config = dict(
    experts_per_token=8,
    shared_expert_gate=True,
    lr_router=0.000549,
    head_dim=32,
    norm_eps=1e-05,
    positions='rope',
    rope_base=10000.0,
    rope_fraction=0.25,
    qk_norm=False,
    init='normal',
    warmup_steps=200,
    schedule='wsd',
    final_lr_fraction=0.05,
    seq_len=1024,
    doc_mask=True,
)
Below are experts of layer 6 (counted from 0) of a mixture-of-experts language model. Rows are named router (the router's row for the expert), up (a neuron's input weights, with its number) and show model dimensions 0-127. Each number is 50 + 15 x the weight over its row's rms, rounded and kept within 0 to 99.
Before each expert's rows: a language model's description of what the expert responds to. This comes from a sample of Wikipedia text that the model never trained on.

# expert 21
What it handles: Space-led numbers, opening parentheses and quotation marks, mostly in table cells and listings, such as 22, 11-yard, (performed by.
router:57 36 33 37 59 47 38 42 60 51 74 39 55 47 65 64 52 68 65 21 66 31 38 28 60 51 63 32 62 26 62 41 59 29 56 42 47 71 32 41 82 66 80 45 70 45 36 41 45 35 51 49 44 45 51 38 43 33 44 39 47 37 50 72 56 42 94 98 38 52 60 41 52 47 32 30 36 39 55 54 45 61 41 63 50 51 35 54 32 72 35 66 34 48 36 37 53 61 61 69 50 31 49 45 49 70 14 50 32 57 92 42 81 68 60 65 32 36 42 56 60 28 40 37 34 61 58 43
up0:50 46 41 55 56 66 60 60 23 68 53 48 59 69 29 49 63 36 54 27 55 32 61 34 40 43 89 48 51 74 23 63 55 40 45 50 35 60 69 39 66 53 29 82 29 68 46 21 66 61 35 65 73 80 71 48 36 27 73 34 26 60 58 56 53 61 81 60 46 42 72 45 64 28 43 46 53 51 51 48 56 54 59 58 61 51 33 57 46 51 49 75 43 44 50 47 63 57 41 71 49 61 55 49 56 60 75 61 55 62 83 80 52 53 39 60 42 26 47 51 57 57 55 48 44 27 72 69

# expert 16
What it handles: The hyphen opening infobox or list lines, table pipes, and prepositions or verbs such as by, for, with, from, was, at.
router:69 69 82 17 54 67 49 54 48 46 31 31 39 32 19 26 58 42 29 41 48 36 50 58 43 49 56 45 48 46 24 31 58 83 40 54 45 43 47 59 47 58 42 57 64 49 62 41 48 69 43 45 38 32 41 42 66 59 53 36 41 60 46 51 50 83 69 69 35 80 53 71 70 62 48 54 81 54 51 46 40 39 59 64 36 36 41 45 59 16 34 71 31 54 55 63 43 89 42 83 36 50 42 63 32 23 69 56 29 62 35 35 45 62 65 39 55 40 51 69 11 56 34 42 56 49 30 46
up0:50 65 75 54 52 57 23 35 52 37 65 59 55 55 50 48 51 53 53 61 43 48 58 70 31 43 30 52 66 64 48 48 52 51 54 34 68 56 39 53 33 54 89 76 44 32 59 42 58 47 68 26 62 50 25 60 28 48 74 30 44 47 49 80 35 61 50 40 28 31 61 51 58 51 52 62 71 40 50 50 46 32 51 46 52 51 37 73 39 28 76 24 91 69 39 42 41 23 58 36 63 83 16 46 45 50 58 24 18 64 59 46 37 62 65 53 64 79 45 50 42 33 44 26 58 55 53 24

# expert 11
What it handles: Second pieces and initial capitals of non-English proper names, often Slavic or Romance, such as Zagreb, Zadar, Modena, Edmonton.
router:55 37 28 39 41 15 44 47 23 42 55 41 51 47 45 34 60 56 59 49 11 51 57 56 24 47 61 48 46 44 53 56 52 63 61 44 53 73 64 48 46 56 42 52 65 41 54 34 69 41 66 68 62 72 69 43 47 78 62 76 56 51 48 39 29 72 18 45 27 37 46 61 48 42 84 37 52 68 48 66 42 48 49 57 53 33 54 48 40 54 44 24 45 49 32 45 51 03 40 23 73 55 67 32 55 72 60 63 63 43 48 65 50 41 45 52 43 49 47 43 66 39 45 44 53 38 40 43
up0:52 35 24 31 32 33 42 65 56 39 44 58 34 54 51 37 61 17 23 37 30 37 48 76 28 45 46 55 63 61 48 73 53 77 44 49 71 48 68 30 57 19 61 46 44 33 39 55 35 59 69 62 41 49 56 27 34 14 59 42 62 46 30 32 69 40 48 47 39 51 44 56 30 68 39 36 91 53 69 58 58 40 57 48 38 43 53 67 72 66 68 46 47 72 62 42 48 51 33 17 46 42 59 64 53 60 73 30 38 58 40 59 33 46 52 63 65 60 51 34 37 43 79 35 74 35 77 41

# expert 1
What it handles: Articles and determiners such as a, an, their, her, two, more, plus function verbs like be, has, is, often after is, with, to.
router:31 43 61 65 63 71 42 58 21 49 44 65 48 41 58 29 27 33 46 51 53 70 51 54 58 39 58 75 38 49 64 32 69 26 64 49 51 65 50 63 31 47 27 79 45 48 42 39 69 38 37 38 33 45 36 47 46 69 64 58 67 42 38 39 39 26 80 14 61 61 42 66 77 31 52 59 19 57 34 26 54 24 50 42 52 29 41 60 63 49 25 53 62 62 76 41 44 39 37 72 21 24 54 49 35 50 46 54 63 65 68 42 38 39 61 78 62 46 67 58 56 32 53 62 38 29 73 63
up1:66 22 34 31 63 30 50 71 42 80 42 52 47 52 15 51 27 52 70 27 39 64 53 44 56 41 64 43 63 55 58 34 51 56 30 40 74 23 58 78 51 26 24 50 52 49 50 61 44 36 46 56 18 68 46 53 27 12 44 28 76 54 51 46 33 50 65 62 66 39 58 40 38 64 57 69 65 57 48 57 33 43 30 61 85 28 62 60 51 02 73 66 39 76 59 56 35 63 40 49 61 52 42 60 62 48 37 42 61 61 66 42 62 41 74 67 40 46 34 21 73 47 41 66 48 48 33 40

# expert 30
What it handles: First names, initials and name pieces of people, such as John, David, Julie, R., and surname parts like Fenoli.
router:51 40 47 45 42 51 46 56 45 55 43 40 67 31 57 55 47 62 53 35 47 57 74 37 42 64 36 65 48 66 30 67 58 63 47 63 61 36 52 18 70 46 47 55 55 72 42 34 65 42 34 70 52 57 46 64 48 51 31 93 57 33 52 57 26 57 43 66 60 52 51 52 44 40 28 16 64 50 47 59 53 58 72 50 37 35 33 71 28 36 55 58 60 35 22 45 73 28 49 27 70 41 72 43 72 66 64 39 40 45 34 51 76 88 40 40 70 60 45 59 47 71 19 67 34 26 55 56
up0:37 48 33 64 45 37 54 38 39 54 40 69 13 73 28 44 54 56 54 58 21 93 48 50 55 37 47 33 34 67 78 36 42 28 55 53 46 37 34 26 51 40 48 55 35 23 61 31 49 41 59 66 52 34 52 62 50 29 57 69 14 55 63 45 59 44 27 48 69 47 39 70 44 39 16 45 14 39 41 59 54 49 09 48 59 55 34 33 36 53 32 51 52 64 78 25 87 42 54 47 61 46 42 37 50 57 13 55 57 62 54 54 40 37 47 50 67 48 53 57 74 66 32 48 52 60 33 43

# expert 4
What it handles: Word-initial consonant pieces starting a split word, as in p, b, t, st, sp, before endings like -ing, -ed, -ated, e.g. cont-r-ivances, un-b-eaten.
router:56 41 43 73 66 32 53 23 40 30 57 32 62 88 68 55 39 34 51 61 53 44 55 40 64 24 38 54 61 64 41 56 50 32 79 46 46 62 62 45 69 28 53 59 67 69 42 45 39 94 58 72 71 41 42 53 39 47 48 51 45 40 88 83 59 29 53 99 37 37 43 58 51 69 34 68 57 56 39 18 33 63 45 45 68 61 39 47 22 49 19 41 51 46 57 52 71 67 53 52 48 48 40 34 38 38 40 32 08 27 87 44 36 57 60 45 48 43 56 37 50 38 51 56 59 48 57 42
up0:38 36 47 69 40 90 52 22 24 62 82 66 16 45 54 41 49 64 40 34 35 55 40 71 72 76 47 43 35 70 60 36 33 42 61 39 61 51 53 41 56 33 55 43 41 49 55 46 62 54 73 50 70 46 57 67 67 59 59 54 31 44 32 56 50 51 57 45 34 43 25 29 78 51 52 09 39 67 56 45 69 74 55 44 38 40 81 44 67 55 46 73 66 82 62 25 68 35 49 43 66 83 38 44 41 73 43 28 62 24 53 57 71 67 60 57 66 45 02 24 77 40 58 61 49 44 96 41

# expert 9
What it handles: Clause-linking words and subject pronouns starting a new clause, such as and, which, who, he, it, also, but.
router:25 38 71 41 28 50 47 56 47 72 73 50 50 36 91 52 41 55 43 54 53 63 58 45 34 64 38 60 61 44 78 20 17 72 46 55 68 62 46 55 61 60 65 45 36 37 75 56 48 69 48 28 45 45 37 48 38 50 78 66 59 42 67 55 43 80 55 41 50 22 46 56 36 16 66 38 61 65 51 19 43 58 53 78 50 47 45 35 44 58 80 57 37 35 38 81 70 56 29 44 46 63 53 39 36 42 21 93 56 89 35 46 39 57 51 45 54 41 55 69 54 35 61 61 36 48 47 29
up0:72 41 66 52 46 55 56 84 38 63 95 45 37 44 49 55 32 47 49 48 38 38 42 45 74 65 69 40 61 43 33 32 57 76 53 35 50 75 31 20 55 48 43 45 39 45 75 55 58 39 55 52 84 64 77 40 22 19 62 71 48 43 39 69 45 35 39 57 54 39 74 58 68 68 51 50 75 48 58 46 45 61 56 57 61 68 64 46 39 40 42 38 60 72 25 65 66 48 48 46 23 46 26 48 18 70 57 56 64 42 50 52 51 59 38 80 91 43 41 63 45 31 28 41 66 24 56 46

# expert 29
What it handles: Pieces inside Japanese, Indian and other Asian or foreign names after a first consonant, such as Kinniku, Yoshihito, Thikkurissy, Tallinna.
router:37 42 50 66 50 47 40 39 63 52 66 58 44 64 66 71 56 42 69 16 51 56 66 27 71 60 51 56 53 43 20 50 85 29 52 67 49 62 83 55 34 58 18 63 62 35 25 64 46 79 61 32 60 62 71 38 18 36 78 47 34 47 47 33 43 35 04 61 50 72 47 41 63 16 45 52 51 47 71 44 59 46 52 51 73 52 67 58 50 51 46 55 54 29 26 77 56 46 57 58 48 34 55 44 27 32 51 49 74 47 43 47 51 43 65 57 33 63 33 51 49 40 78 36 55 60 42 43
up0:64 56 57 45 65 64 36 24 60 63 64 72 42 45 53 93 41 42 47 41 45 38 64 50 33 63 35 23 48 64 56 47 26 35 58 52 50 23 48 63 62 13 62 44 58 66 39 85 52 59 67 43 68 65 25 54 31 66 38 47 39 53 49 26 43 42 33 51 32 61 47 77 63 18 63 33 50 53 13 47 51 36 57 52 47 51 33 37 64 60 39 57 55 45 43 73 19 56 29 62 40 75 42 55 56 45 43 26 46 61 24 29 72 50 32 68 61 68 73 32 47 60 31 62 70 61 43 43

# expert 17
What it handles: Final digits and pieces of years in parentheses, ranges and headings, such as (1969), 1889–1898, 2018, plus born and awarded.
router:53 60 52 49 36 64 51 37 72 57 47 49 47 30 66 58 41 66 41 68 85 61 49 70 55 54 56 57 49 58 61 65 35 58 47 23 49 10 57 33 54 58 75 51 34 50 83 39 33 20 50 74 56 46 49 30 47 51 66 38 52 63 36 77 69 57 59 39 60 02 47 64 40 72 54 59 52 42 39 57 43 62 49 28 64 47 43 23 38 75 57 48 37 47 62 44 20 60 30 27 47 71 59 70 66 36 58 66 66 48 38 45 55 60 43 51 14 57 48 44 56 50 59 52 18 44 33 66
up0:40 60 24 82 60 68 43 66 67 35 30 23 44 63 18 39 50 56 46 64 77 40 51 45 58 48 51 27 50 32 61 46 30 59 51 61 45 29 41 20 54 61 50 78 60 29 49 08 68 71 58 36 68 51 38 67 64 68 49 34 81 66 31 36 63 42 65 46 57 18 62 31 63 53 09 60 33 61 26 43 36 54 53 52 68 49 66 56 42 36 39 34 89 39 46 39 44 27 47 47 41 47 59 36 43 57 78 56 40 21 37 60 30 70 54 48 55 52 56 48 79 68 20 35 44 77 67 54

# expert 28
What it handles: Line breaks before section headings "=" or "==", capital letters starting words, and pieces of Latin taxon names in classification boxes.
router:61 56 55 59 30 13 39 60 24 44 51 40 67 74 76 65 65 42 41 35 34 48 09 28 31 54 48 26 45 58 51 18 44 73 44 25 65 56 39 48 52 52 59 55 72 51 67 57 39 50 60 62 56 68 21 66 51 59 53 59 51 74 45 57 52 46 63 40 29 77 29 48 42 46 21 61 83 50 61 61 48 48 68 68 35 26 42 19 52 60 79 49 34 59 45 68 49 63 28 72 45 64 48 28 47 50 59 48 78 71 57 54 66 33 46 34 54 61 49 33 53 51 68 68 33 67 42 66
up1:45 31 49 48 38 30 55 59 58 47 46 45 47 62 64 29 46 46 52 67 53 47 35 42 47 38 43 46 26 28 60 52 61 51 36 44 34 27 49 64 18 34 64 57 35 43 43 55 48 52 25 53 59 51 52 46 69 46 45 28 49 47 42 60 54 63 70 55 84 73 57 39 51 28 36 38 46 52 34 47 81 55 81 62 53 63 70 49 61 62 26 63 28 34 26 64 57 65 57 65 57 83 21 64 54 35 74 76 83 42 70 28 70 47 70 68 52 51 59 52 53 57 56 59 47 60 47 30

# expert 7
What it handles: Commas, semicolons, colons and "and" that close a clause or list item, often fused to a word end (s, e, es), plus decade digits like 197.
router:64 58 59 56 41 75 68 77 58 67 47 62 41 30 21 38 58 38 47 76 39 45 30 92 54 55 57 52 56 37 37 66 31 58 85 74 43 53 73 58 58 34 64 29 38 33 42 29 50 86 52 64 60 40 45 45 26 74 44 26 51 46 48 61 49 48 54 41 34 36 46 46 53 57 46 56 46 54 29 76 50 56 49 37 25 43 70 23 61 50 37 48 34 56 43 52 39 76 60 53 58 70 44 41 58 51 30 46 17 40 69 44 28 42 53 48 57 45 35 72 53 56 54 68 73 68 62 72
up0:63 54 45 49 46 53 87 60 65 63 45 60 31 64 49 44 43 39 44 57 42 42 62 45 38 43 57 31 42 23 59 35 60 29 49 56 48 73 40 67 44 49 52 42 71 47 40 75 58 70 60 69 56 66 27 93 83 40 49 35 39 60 83 31 64 69 49 52 57 44 41 44 39 80 39 53 77 51 46 78 49 64 44 22 57 66 61 56 60 84 55 60 56 55 36 69 64 63 50 60 39 33 76 50 37 45 65 39 55 58 72 42 32 20 33 55 43 45 59 71 34 56 54 55 34 43 36 57

# expert 12
What it handles: Single digits and decimal pieces inside numbers in census data, results tables and coordinates, such as 1,435, 21.15, and degree signs.
router:38 66 51 35 61 70 26 96 52 49 58 51 64 53 60 60 49 61 48 48 37 77 39 47 41 68 40 29 36 53 68 52 56 32 30 37 47 35 47 72 57 45 46 56 55 54 39 54 38 38 37 19 61 56 00 44 36 55 40 66 47 43 49 49 47 32 69 55 55 80 49 35 38 76 40 46 48 62 19 54 77 71 50 65 46 42 69 37 60 40 74 43 55 56 67 84 75 45 38 37 32 51 67 63 80 44 43 52 48 53 59 69 58 15 47 42 34 65 30 55 56 33 69 71 57 86 62 65
up1:37 36 57 48 22 46 25 56 60 41 38 48 46 32 67 53 45 34 48 71 51 57 61 60 61 41 58 54 46 56 16 32 47 67 20 42 48 54 12 58 49 42 50 33 52 40 67 59 67 54 78 51 28 51 39 38 41 60 33 64 64 63 54 47 46 77 62 79 64 40 30 47 64 49 63 56 66 29 52 33 35 42 79 32 74 47 54 52 68 63 37 63 37 34 61 18 77 62 31 53 63 21 58 64 58 76 40 45 62 63 60 52 43 25 43 58 68 65 49 60 92 52 37 40 58 73 54 41

# expert 31
What it handles: Common nouns right after the, a or his, naming places, institutions or things, such as house, film, School, forest, team, funding.
router:55 54 34 60 65 74 47 39 80 38 57 68 45 40 44 44 34 58 39 61 97 53 66 50 53 54 65 78 54 51 34 56 54 39 41 53 49 35 53 32 45 26 36 41 28 69 49 63 35 54 48 50 51 69 58 62 54 53 60 12 59 40 46 55 45 34 28 43 64 14 67 62 39 73 44 44 54 27 59 68 41 53 32 63 71 63 67 60 72 37 72 58 44 47 25 54 34 71 45 24 59 47 44 53 65 29 42 45 44 25 53 46 49 34 35 71 26 43 47 42 67 48 28 53 73 68 67 52
up0:72 59 56 92 29 61 55 28 47 61 47 38 60 56 60 51 43 61 54 37 20 42 44 75 36 61 57 55 49 43 55 79 69 45 27 25 73 50 47 99 53 25 41 62 47 52 51 29 62 58 45 36 67 77 56 58 40 52 46 69 69 45 39 49 45 28 22 46 40 39 43 81 24 87 60 18 27 34 58 45 67 39 48 53 59 35 28 50 00 62 42 62 53 20 48 45 55 62 79 33 71 40 46 43 73 30 49 49 17 59 53 60 59 74 50 47 44 52 65 58 68 36 33 39 48 59 53 59

# expert 3
What it handles: Nouns and entries in sports results tables and competition text, such as team, Cup, League, medal, country codes like BUL, and cell pipes.
router:54 67 31 51 37 38 48 26 48 41 56 57 46 50 48 50 51 54 41 64 33 28 55 54 30 42 38 41 52 44 74 42 34 53 48 34 85 40 43 35 33 56 57 23 43 76 47 50 75 56 71 38 47 58 62 61 58 50 83 32 40 73 45 42 41 49 34 69 31 45 48 47 39 23 85 39 62 48 58 85 25 38 42 75 61 36 55 67 68 72 68 37 63 51 37 70 66 58 63 29 57 51 51 57 25 38 57 43 49 43 36 60 41 75 49 57 41 34 64 28 59 48 29 69 44 64 49 68
up0:51 54 60 48 71 50 51 36 64 55 36 55 49 34 29 62 50 41 54 32 38 52 48 48 45 49 36 43 48 43 53 72 28 44 50 74 73 75 43 65 31 40 33 62 44 21 56 53 53 23 55 28 54 50 41 62 39 36 53 71 61 45 50 48 50 68 28 61 58 62 55 59 59 48 42 49 45 39 38 34 60 45 47 65 69 48 73 45 34 58 52 61 21 83 62 59 35 30 20 26 45 26 52 53 48 27 21 72 48 53 52 67 82 55 39 28 32 40 71 27 70 87 32 37 67 52 63 45

# expert 2
What it handles: Tokens inside infobox and biography fields: ages after birth dates, coordinate digits and degree or minute marks, field colons, and month names.
router:45 32 59 34 66 53 53 61 45 49 56 61 57 39 35 45 54 35 57 58 38 85 18 58 37 70 63 54 58 28 42 70 45 60 63 65 59 41 68 41 70 66 84 25 51 39 90 63 70 29 55 56 71 39 55 34 67 61 67 59 66 59 45 59 44 62 30 35 38 39 69 51 45 66 09 42 60 56 49 71 71 46 46 24 12 35 38 45 42 57 68 31 45 68 35 44 79 72 27 67 27 64 34 49 49 38 42 78 56 56 59 62 55 39 48 70 51 33 32 53 56 36 55 82 60 39 40 63
up0:35 56 39 34 60 33 35 40 38 36 46 55 33 43 39 34 63 59 55 47 71 77 99 67 89 38 61 38 46 57 53 41 44 65 34 41 31 68 59 52 48 41 25 62 55 42 60 53 66 42 57 50 34 38 52 26 71 55 42 77 37 62 45 63 53 79 47 51 55 31 49 24 47 26 75 68 45 51 73 16 50 55 38 72 63 64 79 45 25 37 55 57 48 36 63 44 51 16 50 75 56 34 32 68 30 39 51 50 81 60 42 63 27 50 44 75 69 33 64 48 65 43 52 40 42 18 45 58

# expert 18
What it handles: Prepositions and auxiliaries right after a verb or subject, such as moved to, introduced in, he was, it is.
router:53 63 45 74 44 85 62 61 29 47 54 34 54 73 39 24 63 38 52 45 33 40 58 76 51 57 40 58 62 52 60 42 36 66 42 47 41 29 39 23 56 33 62 56 49 38 76 49 36 13 52 31 38 40 76 28 44 39 57 27 56 45 72 28 31 73 35 52 51 41 62 66 44 43 49 52 73 35 42 34 59 58 45 34 40 39 50 56 50 41 60 53 52 58 45 59 55 64 43 99 33 49 54 36 63 29 40 58 31 66 34 45 60 60 47 65 80 44 77 27 30 53 39 47 44 53 51 50
up1:56 79 50 45 61 81 33 58 60 34 41 60 32 67 17 53 58 73 63 54 38 50 44 66 52 34 47 37 40 33 23 30 40 55 33 64 73 43 60 40 60 67 44 29 52 74 68 60 61 59 32 55 40 41 45 65 54 59 58 61 59 30 24 53 39 46 64 58 36 41 37 59 75 34 32 62 62 62 55 44 56 58 58 33 46 49 25 13 60 62 73 38 37 30 38 71 60 52 46 31 18 65 74 48 45 48 36 77 84 42 54 46 72 49 64 51 42 30 41 44 56 32 59 46 46 78 33 47

# expert 26
What it handles: Periods ending sentences, clause connectives such as but, which, that, though, and section heading markers like ==History==.
router:76 57 65 45 40 62 49 71 49 56 38 65 44 85 24 36 38 43 45 60 49 44 61 52 18 61 30 53 33 40 51 45 31 94 48 68 41 62 39 49 68 58 53 47 55 59 55 24 23 61 48 32 61 26 57 79 60 66 64 36 80 37 74 37 29 43 79 67 27 51 27 48 60 64 49 70 34 64 28 56 40 48 66 42 47 59 52 25 75 40 40 63 80 43 54 40 59 66 30 17 31 40 57 70 57 72 35 45 11 27 59 28 45 44 42 69 43 62 61 72 49 56 57 53 25 37 52 60
up0:41 41 56 95 36 97 70 54 75 34 43 51 44 72 38 32 58 41 45 43 25 39 35 42 55 39 52 45 79 50 62 18 50 64 13 63 43 75 46 61 56 52 46 41 48 16 45 39 32 41 39 58 36 23 51 57 37 21 75 46 49 61 68 52 48 84 25 42 68 54 60 84 75 60 28 48 74 40 50 37 45 67 61 57 54 50 67 44 52 72 91 48 58 36 47 71 65 47 27 66 43 39 54 64 53 49 42 66 70 41 40 41 40 61 31 68 57 60 39 48 66 47 72 44 62 43 47 35

# expert 22
What it handles: Digits and decimals in ISBNs, statistics and math subscripts, w and W, and punctuation after Japanese names or author initials.
router:49 21 40 48 51 82 40 50 38 78 47 60 59 64 45 67 50 17 83 44 41 56 41 51 48 44 32 37 50 49 49 61 55 69 63 53 29 65 36 74 48 75 63 60 87 20 53 39 62 61 54 40 65 47 32 12 21 32 73 45 34 59 56 39 46 71 62 18 46 65 31 63 62 03 78 45 46 48 55 58 48 24 38 59 31 41 44 09 15 63 48 43 38 49 55 48 51 37 35 67 64 49 36 50 36 66 64 68 43 43 65 53 47 56 52 21 35 77 31 35 33 56 66 59 57 38 44 37
up1:57 26 53 66 79 41 66 42 50 14 53 54 59 45 51 68 29 24 62 50 69 62 66 37 43 31 43 78 64 16 59 41 30 52 60 55 41 37 84 72 53 43 50 78 73 42 53 37 52 42 34 52 20 60 51 48 51 20 75 32 47 44 34 48 44 46 65 30 48 59 37 62 50 23 59 57 35 64 46 41 37 38 42 63 48 46 52 33 43 25 17 48 23 34 42 42 29 37 57 82 33 37 42 42 43 36 46 46 52 50 51 29 52 66 54 81 39 51 27 56 44 57 28 18 64 40 37 37

# expert 10
What it handles: Middle pieces of proper names and rare words, such as as, es, er, ly, gh, en, right after a capital-letter start, e.g. A-ks-yon, As-gh-ar.
router:43 41 60 55 21 52 42 55 61 41 64 41 32 40 37 35 68 38 58 51 47 39 68 67 61 75 50 51 68 25 30 51 47 16 55 48 58 60 37 45 29 68 47 45 41 71 38 30 57 48 44 52 42 48 45 66 29 40 18 47 27 40 38 45 50 42 46 54 53 54 63 54 56 45 43 54 28 42 41 47 63 32 48 56 73 11 32 73 38 47 63 33 42 22 51 37 51 40 26 61 70 38 46 54 43 63 54 54 55 68 60 49 48 65 51 66 29 19 69 43 54 37 28 51 58 54 36 49
up0:48 40 57 37 65 61 61 40 57 74 50 35 62 56 75 56 42 31 51 58 55 33 27 63 65 52 51 54 36 41 55 44 43 64 42 37 25 62 70 63 72 33 54 76 46 32 45 34 34 58 34 45 56 14 38 30 58 45 82 49 39 52 61 42 70 47 53 62 42 45 76 78 44 38 61 46 56 43 50 80 54 50 53 34 46 37 50 30 52 46 35 50 51 48 60 44 80 52 54 50 68 51 56 65 46 70 42 47 36 38 51 34 72 56 38 28 30 40 74 35 47 43 51 55 25 48 73 84

# expert 27
What it handles: Prepositions right after a head noun in explanatory prose, mostly of, as in number of, function of, List of.
router:41 44 56 59 68 73 59 66 51 53 39 48 68 72 18 31 51 27 34 35 49 65 52 68 62 41 44 33 43 47 61 32 38 60 32 50 34 42 25 63 66 57 57 69 54 12 32 61 16 39 40 23 48 17 38 56 64 54 41 24 50 58 60 52 37 59 56 48 53 68 52 36 57 62 89 61 58 46 37 60 58 55 64 74 49 40 54 38 54 44 29 78 50 31 74 70 28 52 59 69 09 63 65 43 49 60 47 42 63 56 48 43 33 57 81 29 56 41 54 44 57 52 44 34 32 56 48 51
up1:72 54 55 30 72 40 44 28 46 36 49 27 51 44 28 55 63 33 44 44 29 38 31 47 48 33 19 35 53 66 52 59 55 38 64 61 53 64 51 48 38 50 58 43 37 65 57 72 39 32 91 40 68 60 26 49 75 37 42 71 41 58 43 33 35 53 51 34 60 32 70 41 65 38 40 23 36 72 66 53 47 56 42 24 22 67 54 38 48 74 42 30 35 56 59 51 56 38 60 45 20 32 63 54 51 55 78 51 32 67 45 40 40 31 37 54 50 68 59 78 51 43 21 77 56 40 30 65

# expert 0
What it handles: First pieces of longer words, often Latinate prefixes in history or politics prose, such as re, pre, inter, ex, Trans, App.
router:58 51 52 52 80 39 35 58 39 03 50 58 29 64 51 43 50 74 41 61 39 61 42 44 78 40 68 52 57 55 68 47 58 45 46 25 73 44 64 30 57 48 53 48 17 66 53 45 30 35 74 41 71 49 52 49 69 81 51 65 59 39 38 72 54 46 37 76 59 53 24 72 46 72 61 44 36 43 34 42 52 78 26 60 71 74 40 57 48 47 27 58 51 51 54 35 36 46 53 18 33 50 29 60 78 48 38 21 54 76 42 62 48 66 37 35 57 62 71 41 59 36 48 35 36 60 55 37
up0:48 68 51 49 37 47 47 18 52 56 42 49 34 71 69 46 56 41 62 52 48 37 42 56 56 72 65 48 57 45 54 38 81 98 38 75 60 44 42 65 34 53 31 51 15 34 11 43 55 24 33 55 54 42 41 45 46 52 79 59 65 44 48 44 31 68 31 49 34 86 22 72 50 33 49 59 57 40 59 17 44 63 26 57 34 41 51 65 41 45 32 53 50 55 28 33 34 68 61 28 49 67 37 65 48 45 62 65 41 57 15 51 79 42 60 26 34 32 67 53 68 58 60 42 55 19 52 45

# expert 5
What it handles: Hyphens, slashes, table pipes, opening brackets and capital pieces inside compounds and abbreviations, as in field-army, under-18, AE&E, Corps.
router:25 49 62 48 42 68 72 17 70 47 65 62 41 81 50 45 50 47 67 33 47 37 43 48 74 31 40 78 27 53 54 61 46 38 83 69 50 55 46 41 78 44 45 48 43 45 56 59 58 40 64 23 55 79 38 32 44 19 38 49 57 40 47 38 68 33 41 51 62 45 51 33 61 67 67 52 49 31 68 56 49 37 53 60 36 76 64 27 43 55 44 51 47 71 64 27 31 57 61 48 51 53 41 75 48 65 47 45 81 39 52 61 44 35 41 30 58 52 60 70 72 62 57 17 69 48 60 68
up1:58 35 52 61 41 46 38 70 32 68 61 37 30 49 72 32 39 48 48 37 58 47 91 56 76 37 53 52 45 67 49 31 54 35 45 17 75 53 61 48 49 36 52 41 18 47 67 55 49 50 52 46 61 53 54 25 25 59 46 48 41 57 65 37 51 66 26 41 64 49 43 78 57 74 60 25 56 47 53 80 34 59 54 52 43 45 69 39 76 67 41 58 49 44 54 41 04 65 45 67 48 62 27 45 64 38 54 51 73 50 63 31 42 50 45 52 77 80 62 64 74 33 26 43 47 53 68 58

# expert 13
What it handles: Suffixes closing common words (-ing, -ation, -ions, -y, -es, -ers) before of, and, in, plus not, also, would, might, him.
router:50 38 26 64 64 94 33 25 78 57 45 51 51 37 49 41 54 65 48 52 81 52 59 85 49 68 51 53 39 69 54 85 27 76 56 55 42 61 51 30 57 27 57 36 24 58 31 63 16 70 43 58 20 51 90 61 38 44 32 00 36 60 42 36 48 40 64 31 79 36 48 43 57 68 47 59 61 40 44 51 50 59 48 54 50 51 35 73 59 45 62 64 48 43 51 35 22 89 57 52 56 37 52 65 37 26 43 45 35 68 25 65 42 24 42 55 54 46 55 21 43 50 39 52 56 64 50 69
up0:80 47 36 69 35 58 61 57 60 92 59 44 41 57 51 44 28 48 71 28 44 56 59 44 34 43 43 48 68 47 28 69 51 66 69 49 30 68 33 52 46 43 57 46 66 28 32 48 49 34 66 22 54 34 49 62 67 64 44 51 52 56 60 57 49 44 29 58 48 54 64 60 69 55 34 73 53 60 34 49 38 39 85 59 71 46 67 46 57 59 52 51 44 47 57 30 74 58 59 41 36 74 35 29 69 56 69 25 66 52 38 29 79 54 84 11 36 60 73 55 62 65 63 56 42 65 43 59

# expert 14
What it handles: Short lowercase pieces right after a capital letter inside names and rare words, such as Hal, Philadelphia, Humara, Cervera, disaccharide.
router:29 71 23 80 43 31 37 51 52 61 39 53 51 31 64 18 62 58 39 82 63 42 41 69 56 47 53 63 46 42 35 35 55 28 86 52 47 52 50 47 27 28 45 60 50 66 42 74 41 41 57 44 43 62 65 53 49 62 50 63 43 41 28 44 63 35 67 61 57 37 64 37 60 45 49 41 30 21 56 50 43 40 53 38 52 90 36 68 48 70 53 55 53 46 80 14 80 34 43 53 73 46 67 40 59 74 42 79 43 62 60 42 52 09 51 70 40 45 82 56 50 40 42 64 49 60 49 41
up0:40 65 40 55 27 73 41 54 47 50 60 53 38 45 57 77 51 62 63 72 30 71 30 41 56 57 30 33 47 38 72 58 60 32 36 56 44 55 46 39 37 71 56 53 35 41 28 14 37 46 30 52 53 31 32 32 62 37 41 73 30 48 28 70 40 55 52 18 52 56 46 39 92 52 29 46 52 74 38 53 36 46 42 54 43 56 54 67 45 46 47 58 47 37 57 43 47 61 47 77 64 51 53 71 60 43 50 70 51 53 48 61 29 19 42 29 42 70 42 63 73 57 46 53 57 49 61 43

# expert 24
What it handles: Short letter pieces continuing a word or name, such as l in Chamberlain and liquid, d in Anecdotes, itar in Guitar.
router:28 53 57 37 44 31 63 42 34 64 46 41 76 69 74 63 40 56 22 58 45 63 78 54 51 57 58 40 34 71 68 38 58 33 54 56 26 28 59 57 41 29 37 43 69 55 66 33 71 53 54 83 44 50 50 49 55 38 24 53 47 47 43 80 57 50 46 65 37 49 60 38 42 48 45 49 82 57 38 54 51 33 44 44 50 75 64 34 38 71 73 51 49 50 66 27 65 45 48 64 63 61 50 41 41 42 47 45 39 32 44 74 51 46 37 33 44 57 58 50 43 35 42 62 53 63 45 35
up1:35 60 31 42 49 15 52 65 48 29 55 54 44 47 36 24 31 38 40 33 73 47 68 56 53 76 40 36 41 70 59 29 51 65 26 52 28 73 69 45 58 45 31 57 31 40 32 34 59 58 38 58 44 57 62 63 59 32 71 64 40 39 54 62 49 64 52 50 42 22 22 71 30 44 60 38 45 39 39 13 81 52 41 63 20 30 55 35 17 37 53 34 36 40 48 41 56 37 28 60 33 60 57 50 28 44 49 52 60 45 74 82 48 23 75 61 65 44 41 60 58 65 77 27 41 39 49 59